Experts of a small language model.
Size: 14 layers, vocabulary 2048, 50.4M parameters.
Training: a variant of SOAP for the experts, 319M tokens, 4863 steps.
Below are experts of layer 8 (counted from 0) of a mixture-of-experts language model. Rows are named down (a neuron's output weights, with its number) and show model dimensions 0-255. Each number is 500 + 40 x the weight over its row's rms, rounded and kept within 0 to 999. Numbers have three digits each.
Before each expert's rows: "comes before" lists some tokens at least twice as common just after its tokens as in all text. This comes from a sample of Wikipedia text that the model never trained on. Tokens count by the router's weight.

# expert 60
comes before: "n", "g", "d", "al", "age", "ch"
down0:493501492480519425428510467544469475464586472521478424465506567530490531511459510471468530453510489432542540482546446483480482484510518443515537542407512536418443500490485440510474516530490455445456546500516502437487532524484514472478406486574490453514525472483536462491477482521480507488504479538474579504460572506502457503484491461516554479480516479433470389505474506530489468472448582527400544539601553476492507387452494516449477476477468502525532508515459457535443458505496512419533466489464499514485468475474522494473480531486537505490527469521462449526430478426498431419519515584581520495544507553542468481460559561473503442515513459416455451557534516507515490485522595446515478507444483458489475481522524579568551487487552506568437418503531522483502451486460527
down1:558507510516486481503492494423511459503507526576472512437562495460400524472537450507480361492454482502528580494456520541482503550489507478509498502462510483515493501536469524489505483496486468484480593535500571468533511471521465471472476507507470525590493483467459483565462536521541565487464510447505452406503538462450498540522491473448509596487510524548550515487484516439540498465579516493479440504523560514527611572505549566503433480544445543519521511493527518490550550453487456527494554483456517528494565506502508436481496494566547462447506435500488533500461474508478509529574515435575447526526560477533423494516558530488552436490486523497494469472504495468469561520527465463423534489506458560436580452456464545474463488412429515514507518598505521470587496482556467

# expert 22
comes before: " and", " the", " which", " but", " a", " he"
down0:534461549531481477468420542483448415540535544484479535464491474483534512421462565466454562537510463502533529502492529511464518511472441458526563474530526516505483481461551485591514512488471568492496571592531539383534446514489470509511515501535495573455427421478496470499547500509533529515487474480480417518419510531442548508453472536495482505536454477447546437463463473515473446509422457448518437515509446523580553486548497527537543551499495494520498493527473520470448514516554586490539432460416554522513500436499488476518498516550435577453548458509462541437479521560436496542507477462479460537521485481462481486548442480517526431467548498540490578438513534529432513497496541525436510458458512558538535527429456411489470474555459497512556480482528548508543501480488464
down1:455524520488475479532490490440529517479466590521467517480488484475562440553482475544553444490465499505508512474456507451555510507521539509518533556428512434501522516508599496494532559427506455486503514486483542463471529501469563416520545472528467511446530535547553462540439516467456548586521546492458513493446447477476482509455507465428489524492549479446488532515485447450461555547461546453469529461509584522503534538483448535612542541499545510389479477518510529526528444501545556509501538561504485518462519468468486606506541563439445494511502469500600477553476485543529585486512551568519428536450512442572480472465455519500507508521493480409491520491507436504435435451493467487521518558413572441476471440460522520511548466486491520478492520521438518510437526497525472

# expert 54
comes before: "\n", " ", " 0", " 1", " 2", " —"
down0:538508476490516430463502491516562525505498474527492523545497518554486592538472561482487535547508484572521573547482560508524462485471526589449450534432445476464506547458576534400565529433493498398538528508517525503446468406471503491425502585538486510529555594484549559456520521445563542440559524476553444450587513488551441489518499509516503477440450481486486525527478516461517560488528502505547481440422470462472514416468475500536497489527503518500459493541540570594585478501547491497473543495474514527549528488480529461508453529520388483516525512514479474523467558518519520489521521435440547484448503513473478507470477523445499553501455448458501458408533541448532492490444439466453517507524499502530523458477472462458548531474498545535476439438490491496479550492483481
down1:520489453440523543520551551443472463447455487510590506574469521548516524491432482507523500517497573422490511457538522449563509554437570521429535539508546500529609428521473509446459461508554478442571523459511456519457439491457496546514487491496497486417520457487535467461542466531497500413512528555566539492491466511471454499561537550522532478455525429428397474489542373499492557559549471480529542460463492486518505435469470491507501492491562484490496496533546544421456466491489538470517478533510502536533445436504484511516496569550476543502453453456471556427568458450474456524535536481492529460533470540506502466539509487516502543397562509536505516540494492451559472444543517562501504526432517493501507472523536464549462472528541527516478480430565511475481539506538470

# expert 33
comes before: " |", ")", " (", ":", " is", " by"
down0:469429519535497461503526493491545448472432493536502537493447528461518566484464495491521499481475600433507520543592450487481541534448509480510498472559520503494484470479598511515455458521499487457465483551480563512491509530513511539593438556498473537503582492499473537546465482514468500480544525541513549544548505470517484449500467511518490465502464491517493529553442577500378504498433529534497489525456492504417468525532435532552469501431578536514479458504539514600565518458557520443437500497498510546538515579477514605421460497464497558508439506546441548497499527475510462446521462497546502567443404526492528522416522524483517527587494506498482518484529480442624531504496492496550534421527505506455506471523513504479452460511423478521477495519443513484467462461472575
down1:520544558411485545469442486521550508463515419496505507467469572501493511502487511517480515476440383506571549557527475507547411577507455477569538519477513486505481483428504534557432556508452506456518445520487461553496446437488589517464522566545484566500504504480501472539474468461490499439413515453472467506526522558489495493511486421506506468549512526482536542531420532525542479416562523507494516508480522479486487479610554529499541464559499559527510480479512501498571560591485562541486508548503519504406552466531479466484511444475499447523496459555468536474522528541499477504490554514466407468514480461509513539526473464460438518508534530576537462490447477498409530461426428565487534501455486556517464519552481494474529542478484567465458452534552534536471547511520514

# expert 58
comes before: "ion", " of", "ed", "ing", "es", ","
down0:535472469575558458442528481452532511552510427436513510505572536519542536490538578532476538572494541446466521533517502473534557519446395548557489474448562494530510532483572512474447522477529565449540507456547485613511618575502509495499480508556519546444456395499497482466469464553520481500528459428518580507435485413491530521530510469468458543495499462507477492524475455441476575612568513495491559493446518531468559480471478528506440503506556536536501583518475471494557484525504495503499505510432542437506476514475489465499532516521557508481533504480432427516461564527475511476475557480463509531512532455427531525482471560468503521511498551475487475477537511511500522506482461554475477549500554564570499469498503498495442460538511465539454473522567499480600490504534512
down1:534467469483551496530470549440563499534475528576508585478406524515500478512435458462484520455497521523480498511465549597505519503398541466548461504480496510467433456453508519512505547569479523508539501462501435490572522495464470495504528576514491505555478534549533508532541562530505451501508461456507529537511521453473540492531518482549506403567486477481413473489557497448500505483500521529529473504488465519507473510588509435515552538569442401532561490492505525437462428467521537504479477393550504555502509428508429544448517577482504479446483468485442441519510525491485493500416453592550467436485497526553493490462457563558508492494519542458467461494458531587548518508432522512492608490501476471517471485490483462494519501492468542445505453527456515539602514474535463

# expert 61
comes before: ",", ".", " of", " and", " in", " ("
down0:594500433582520515559493457561535502513553529538503478473554488538481453507457428454476536487440478471459483414470522559474544530524545562595507509471527506460487481502529494471465495546509534535520550505600525514491586498502477427514481534486451524499444555507440488600471548506483452459504452432475416538474543554486488532488477507524472455523533518481490473517451383554495558428557541575490497531475499542492485460504541459507519448529498548453530531508427486470537502515509507514547514517477488503561472549479534507477515493502584569507491484479514519461472469438504536499495453530424496485505490579498494464518469385499497578515482481511539495542471531564555499468584517511442468475456455473452533529512515491470433565499474550548515477450436431426517535510482418
down1:515536541483536492512428414567459596531533458511460526530445482497478485435556506443551402506499452483559584460486472508546525547484509442502503502469485519451515391434525544436487527405512520446502500505486509497559518481491506520454559502489422521477499556451543523521499522514578584496519503527539511506452539488529516522542496521503502507479507445439497542528437451522577420534517520510517518529465527565512598504503549526500457555505493571484453463507453538491522524550475501477499557461476549494507520514452571582493531486469528531550543520504481588523614547435461480484453482505476457558504497497489479476473445404500522506509538518470540493479542499431518538527493447492462522454461515598541489533467477548533476556518415585490499488508527543465466535522492557

# expert 46
comes before: "s", ",", " (", "now", "\"", "'"
down0:505508519520465458497423477438496547506508418490465559342460508460496530480488487495498486486485502513470546504504517453464499506526470475388504546493507522522497532521572568456538486505487515485512497511487510479485479475451522483510465492578445512532527521502558539560484540526565490428564609489491540476441419494594473468482470459493501520532458498552518497466486438425518529598505525530458474550564541455542458513506456536471502523441460458534481532520507459512491487508517483487543492461490511534495448482543474469545485487486476542504467461485571579563540458552493425401495454539494518478524455502503484456449538532494475465536432512477497479541479516607587479515489538466600562539566496457610509530451490480499498465533460523447508505479529488568470509412554502
down1:485526525542432454494469550452508474483460448479528487536513504478569520526547547463484513515507524505450415526494490516507546529434477529443553515476452463441435448497539448491481515441445482484546543431477540535456524496548485551550524504555455600522465507457517513535525519459524527493489515481469507524481423452488549473566434496451503513501430555459532540528532519528459478519501571520487515475593550550558370494592460451550475454493540532498580507470539553470470570491490475501477526483474472591430456544464521500454513488533501422491446421514484504586507462481489468524487454502446518522498552497539497521480525607444476465538468471531523535473545507506541495472466523605468520487479538558524477496500521446557508495506517570531511434557545512512547433455508576

# expert 43
comes before: " the", " a", " his", " their", " an", " 19"
down0:544523494566509461460424521515470541478482518547508529544530593567483524517463474492536539479422487523562581487479419527448467463494563590548524479515517534479463542556430528491518500538528506499547401484512562526533515504498523544496501527477480544519500509518484548544409446478444527494560523437486488530609510546566549546477563488486497531551496548480458542548456524540495534493585545507543497445591507454484402494480560490533494482543463598507451525517454493481541466456525488557490544540453539493504556495515527464557590550523444484448480475519487460518464556515476548466452483552495456460520480413482417514491524517526442525501510449442487478532520585504540490479494487557479524517497538500559550524559456543451467515464522517457500523512474517464453518429492553
down1:524437491442435510539510574432459527519495471474507479555558456597459479493526554547481581514539526455482454489524398530480518456516540475494438478513517521435451475504417512552489541422526484506535531605494541500512487568558488498464519453475500476531458445515456455495550473456457479565537497453510552544454531484483466511429568509485480442538498523506548508513536483563469474525604447514509533431509528507531472583467556544521444531454468505437537485468499538487510499485456517539515472487523517393479579485461520502533435522536503531531490548566419581606443500498498546495544496494460499501504464470496464506495541542533546461540476548537533491479473513600466490497528481502528473495549485430428484552468501495518461471479482467565504511533519539555511474478587544

# expert 57
comes before: " |", ";", ".", "–", ":", "2"
down0:469562519468435488459437552480597504479479470468450409531513477539487523495502487538484478430525429450542551497490474463480513462536514494529544488489559551495550443487390491491480495450517493503521524540452470518502476505485506516496508495500542466510496469434453448474463476475438458489471599525514558505499511518541540419470500561550540472621475478546483497457504561535465513541542514454498565535479568550461454539468512454543501478478509452568531489430535543459515482477501489421481548478486537488483510518523527381481525532485493519583496521475453460555509494464481538436520505430431520499603448445478477526465513489493499488465539628503487492495581514501450476499445547475526411537511437489601452466475489531513481544475548505562470529491513485471543566543471506
down1:477543549487446420577476528581478525603504526517507458484534470568558519469535530486563496447492534547510464470522517429532520535525523520515478473532502515510499517455536564460432462529500441471504436490555449484515478451545512534510577469503543524476531447475469477537568534495516506571549523535540492502545451491478542484501500506536613502540546509533485488523524499465508457494533510430513485556454419507491476543470467492479563496463514447464448493483507571500515463530471394491451502516549512516480510462515460540472455492514545531422560557575477487460477568499496469430472442481472530519557522524476455469484534439530521480641484517584490476474555530476498525518586480539528514531571505528494506558507541516535513498557549461495481470492542494504442593431600432

# expert 17
comes before: "\n", " The", "==", " He", " In", " It"
down0:475497494487505530505509443462480459463484506495463518488527499500513578509422541433494487485459524490527485534446499500436495623511546559469525468509521479508546486515485473529549435481565457439478488486549479466546458508511475506527453541469467482485461519481562463475537404526463543483474431458535531500543514539413575481599510529562430517486574471487482530441433441517481475472475455441473480603466548554544491480502420530469527467434529444492544492481531428441489474441519520531508473424470570514481480432488531508486526481532488469482488494529482527466624536515502442540456484463478546472507474476486466513513480495430552553467375520439479470455578427523526490495537475530429493564530529486522502492510505535538458540504502485460564537433480499586531482529484543
down1:465520477527543467477520473444515507488410511538536493558465495550561522432485491525479495440526518497581520527483496496425456557475459447513455532488528527568468526426504417539463524445490550526471467483527484527440532478456467522457474456418441488505461544551534482475488498497548521507454510439479508500515543482570495435512560463517476474441525541477476508488531414489574580463528520489474510542491519554522476557554513553491494432461431546490497478600552402496431462436432454501517512577523475555495514434561521509491506515503500514483530458500493480541545469555510501543496510573539516509467511524522521518454385490492515534500543536569496541469575566575546534507510479478491457492533460466537405503601540520535535548523499524519470519481609492552504482545540513

# expert 21
comes before: " |", ".", "°", ")", "%", "′"
down0:505506527451503410561574575518517491485493519561485522504546537485537539525457528497542521506475463551474509516503564492475492517429563485504502537445499450457532529526518596554563539459467508522554482519437439484448511550503531456542499559468513402487491516499477575508467460529532491501523462497509522529458571490514457569491413472519466513528534538466535479505520492536468477473425530465544464515531490507542481479511450503581491528469526517524533479536405474508569473484513543445564488397501539473488504479438552440477524539531457483534503565520484545547403464495523541580597550468526459456489557560403474464539516544504471450481465505448489460565556544463507458488506487440560479531555545498533494515481511499541466494499516550552427532500548581472468505485396530
down1:480383490606519490470477532481518506530487526500490463472484544532513489503473489476464474475527491551444457461531527500493485523458511520493526502482420493454549509458478468531562606465447507525454454556526520434449479528506469530471532488521506455421484542543476476480475528522513465517474497510521485486510440500510461539549464509566575590484478541468542449456543493530548517508491421545537490507475489527510478452512519452550529513495500519502483573492507600522474439480466515597618511563528475526558478513503484503525492499456429470502572593555477511406540417563446531552454452539485469496517518477468430462498444524528490435524410465366507503509547529455469542497444474534487530529552535518512500463454490498475452598494542500478542533503456466475481530511435478

# expert 20
comes before: " |", ",", ")", ".", "–", "–20"
down0:487501512509506569496435584502428546487587489488484498500504524487557460438526537496428482513595512476411503512505475486474527539472522464460530487501520468528514506448497404512480459461527608504490517542480516547522451523524526421469530476449435459487468547476579489445470467442491486484494517533498564463445540501499565468463521470516501532467538456440449493483471485442462546470498502486476451536504507565409517529477491476473474422508515588482499482471535428498491428495527520501516457469544454448478536468519452465527463510546492489485538477488469518513541564466451581535508522494552485512508463528496518571534415551482498510481474499554542447467575522492516527569489551421535481572423606509581452512471453493521570514489481489485523593566586514529477536532537556
down1:457517539471497488430473491535472494502435496493575581415459532494461505488499448475481446537481478600524525531426540494543443539474432472483581538510565541431444487449515478521458512475543492476521506531536495483549533442514491461480533535457492506453502507534578562483478478496562542545464553478500476522517441484445530525522500540485538609538480542527498490457547500514490482533561532458479417552536470437510484496517421458498503514503485430485392464504553524498492471596483499570502484432496447552546441513504571580495448522498506454487491571478458572532560478494512456505538487472465489507571476523511486475486567492533553559571537363562496520452485495432465487460514491550485534487453502527517477450477454540567491457493489531525463535455458539515485530516466521

# expert 13
comes before: "s", ",", " of", "ed", "ing", "n"
down0:547457482477463512461516542622489511557509487557511483428456505468479444507461504559528520447535457522515559488563501455431433535519509519397572464398483471446486470536549383496543556545528482500553511447482473474532528499465516482480489534528503578499520509498535501477565412527520440462515465460517505491515475452531534471463525530496440507521556561471543465499493541500461476458553482533454445469479548560525495484455521500485534471520384508508419506518424466522515532513538468526557525456513533545453452461467497483481494474537583462562410507503539562520503495534459486568440508490498507496546482566577574555531487455510513493479547506521534473502504440457469516516521505510496454469642538489486518529488496457497499502544523461470457546493482450515452497523532587
down1:476580495595460477463485595601556479472519500463490498463476489481452494520500501496507500500501512465457512536554495437519502462468501433494550495442471489467564525515480525513488518523551497460515481547475515512506431542485476447558501475469496524469491496546465533572562504497467500563537459519484535474562446460452535501460491446519468469449443515519412537497529645458451504430464472477497468521540498433527469493514493492464551496533444493500550572473435452544514601551521511464451486459578532453508517517449467477515469536524563523484383489431492484449504499512554591529549488408539450502504470463470461494546494564460504473547536505545498523556478524459552516467425503523494561470500513502488501487540526551486445536525533466590442476457480544499574573480438511

# expert 34
comes before: " ", " first", " re", " f", " st", " United"
down0:456447487502514551524480503480508529480434534540556538502570474532496548451508427452494506410487441529447478506486460498603454540570581499443510573410555518416495481484497462501511555434504486507425532473447486490495424441509482417587471535496505422496543493484506457412483482508498517527528510547565552486538529475498535498464500495545522485471478469550484460473544397455478467501525604455536496485496449545450508564480523518486479469531516503492478532473504448504476475512531486495467517419520480503548536433462536466556491457508508500557408501513537477520483460450510487490593554478525449463457495498480500514517491505551534395490520449561573485545543433471501541500474465412543538500558503480492483454542502474541497513493517466575515468577491563478499553565486501
down1:486470510508510496457469493514480467446463552429558529460516493409560401515482449535501568475515518467462482473517461452508537495529551455464432477510479443482440510514524481486497538518487484441506444571446526546542498559507494486482425537550459466410518441512481454479518536472480538520549524565569469585383523575548557475478485508482502463480543469481512492517479510491519472441528525468517495515459522462490414555479471498452511517535461496438574500528418522526451533540499548511492495528508525471537470505574585475511491548489496558474540457469518497446461491426558546516513538468560507548570529433577453498526448411510523497429548454528584525561472477513498455527498449511535466462471524505493570561558491550485474453490502470527473508559493459566538485550504581

# expert 4
comes before: "-", "|", "\n", "==", "The", "="
down0:495458512513508521495516466531433498457436414500440497442515505561496490524526471519499541485452536499512479453586440460479494512513527459467475517464558507552555556446540497527472523478455429507534509463545501444481528503505508535480537508462387479493479570535514437517548454441588428601533584469468499486453439472590524554495413545526477473577477487506524485425527471501490529383515461448513534505526501496472571534529531550530493478524462468472539387515502501449528488510505518502500538520546494487516523554481538528535496410558445492530499468550478523532489527590449511482486467472560446561531508460510478493498440545531479528507540538519491568453531423500498433547489549469505513497524436470525455472544525477514499473584426476495498524419510524529578543515477524
down1:505476570513476443460465572404494444561505466451474433513503441476509506515574541474539552547520517460450507459508532498515493545469475528527508449437491534485531424519626512543535536522499499470536603424513449489514455536515419502446543534396464420503492506514439537466488475524444490533541528519480537499444578483537503452507466522489463432482493488484474606438463500513525526496470464575473492453486504437441524489530517491556476490414512467491456525463512556499450481411496504476437511466479490516455496488570480498529485546449492445482513496505512556525452525441487426491480427494459475459552554496420546457477522486502475520599539516499492458567506467462516492532501489549578474475567522513530545575512463523501458574533522530536546516482522507540454485507459515

# expert 25
comes before: "\n", " ", "-", " 1", " 19", " 3"
down0:512500491562555502457557527456427503526487545510426549530490564514524423492524551477498454548519517505453417473461523496442491554483502556440516480502491485483534498484508473458496449557433526509478533512529507421546490494489519477489522482530538401515408517525520475473573541467525501555457497435494554501421428457492460538523511493462535492556520492514463539496483539430541563507481512433485497503426511518513569523522447526534484413519488460455468493419470499480452474485565518489543500496477447497429512423567483486430458524528528493553512560493443425534538503476531498542431564543484565455425428461504485522490454493457533470479471481524445515502534517441543441541585530435515432537556537479552515573511453485478472455432549449454520507441451514541526513573525525
down1:531525464486465510534464513492511536515550521487491430519519459455485490472503625525559551542562438509514502507492502498474522415499580503530479491464435474451517461517450466503503521487475467542547484574566514472488547455502407480573542499503501438508458505511465482537518444486410551529506521453520540504464512473450450519526535469502414530496482529463517445544523552507477489520469517509496451485505537526526520495503488452486504503451520479526560503492537576506446477537528549527456517486525480472543555444422498512515552467463528471388506443408534510482511481490478489512413498525541465518588425486424456538474482556517563505559483477497372418462484467502536490502510494641516465487563537543495520418528464451443489483551521468527573476564468496496548501444523466

# expert 39
comes before: " was", " ", " is", " the", " had", " he"
down0:489524475569485532510501564530481544512473414513474552538504580463567466486558447485479533500522520575507542547594565569546541503477510521523503461479550516509467498448468484457551475571435550473523447524473525474470521453509585492428530527505439593517493546529442567492498420474479420578477441485507542551525515503532520523545551539481589542493510481555514458507519536458508446549501557550506483510516490490529536466493449470434528436488519480493468531468490475501475492469489462555523458486561446420559516432488456457548574524489472481503456529512481497496485494513511497457459521526439470534494550480440528420483480562505468452486513424437591482563497581506521505459530561474516509479510558480400422546507470494473562570449512471518505463509505528522462485538461458
down1:494425449542563421480485569478488531470490489495485526505525487573484416518479427520537564525512477551463494608469558586553451484479554474482484522506470570462478430475539525434496581506451544491484513520492465509572481474467447563562544536422582497489490527528530566504512403475537479490530477467495451452435556460498501512564536487445464480487535447566473478510477534470471507444515498537454524511485411487542520483481569579517507508526457536459511583467423525484517508467546486516513524514428475522469430557461502527546435444485493462498512457491521534498491486549442488570518505449521546557464486501526532521496502482469490644440520493469542561439508474524488487474514475520545461557488459550514469556589502536504503465456500531509545501524488530454513480471541513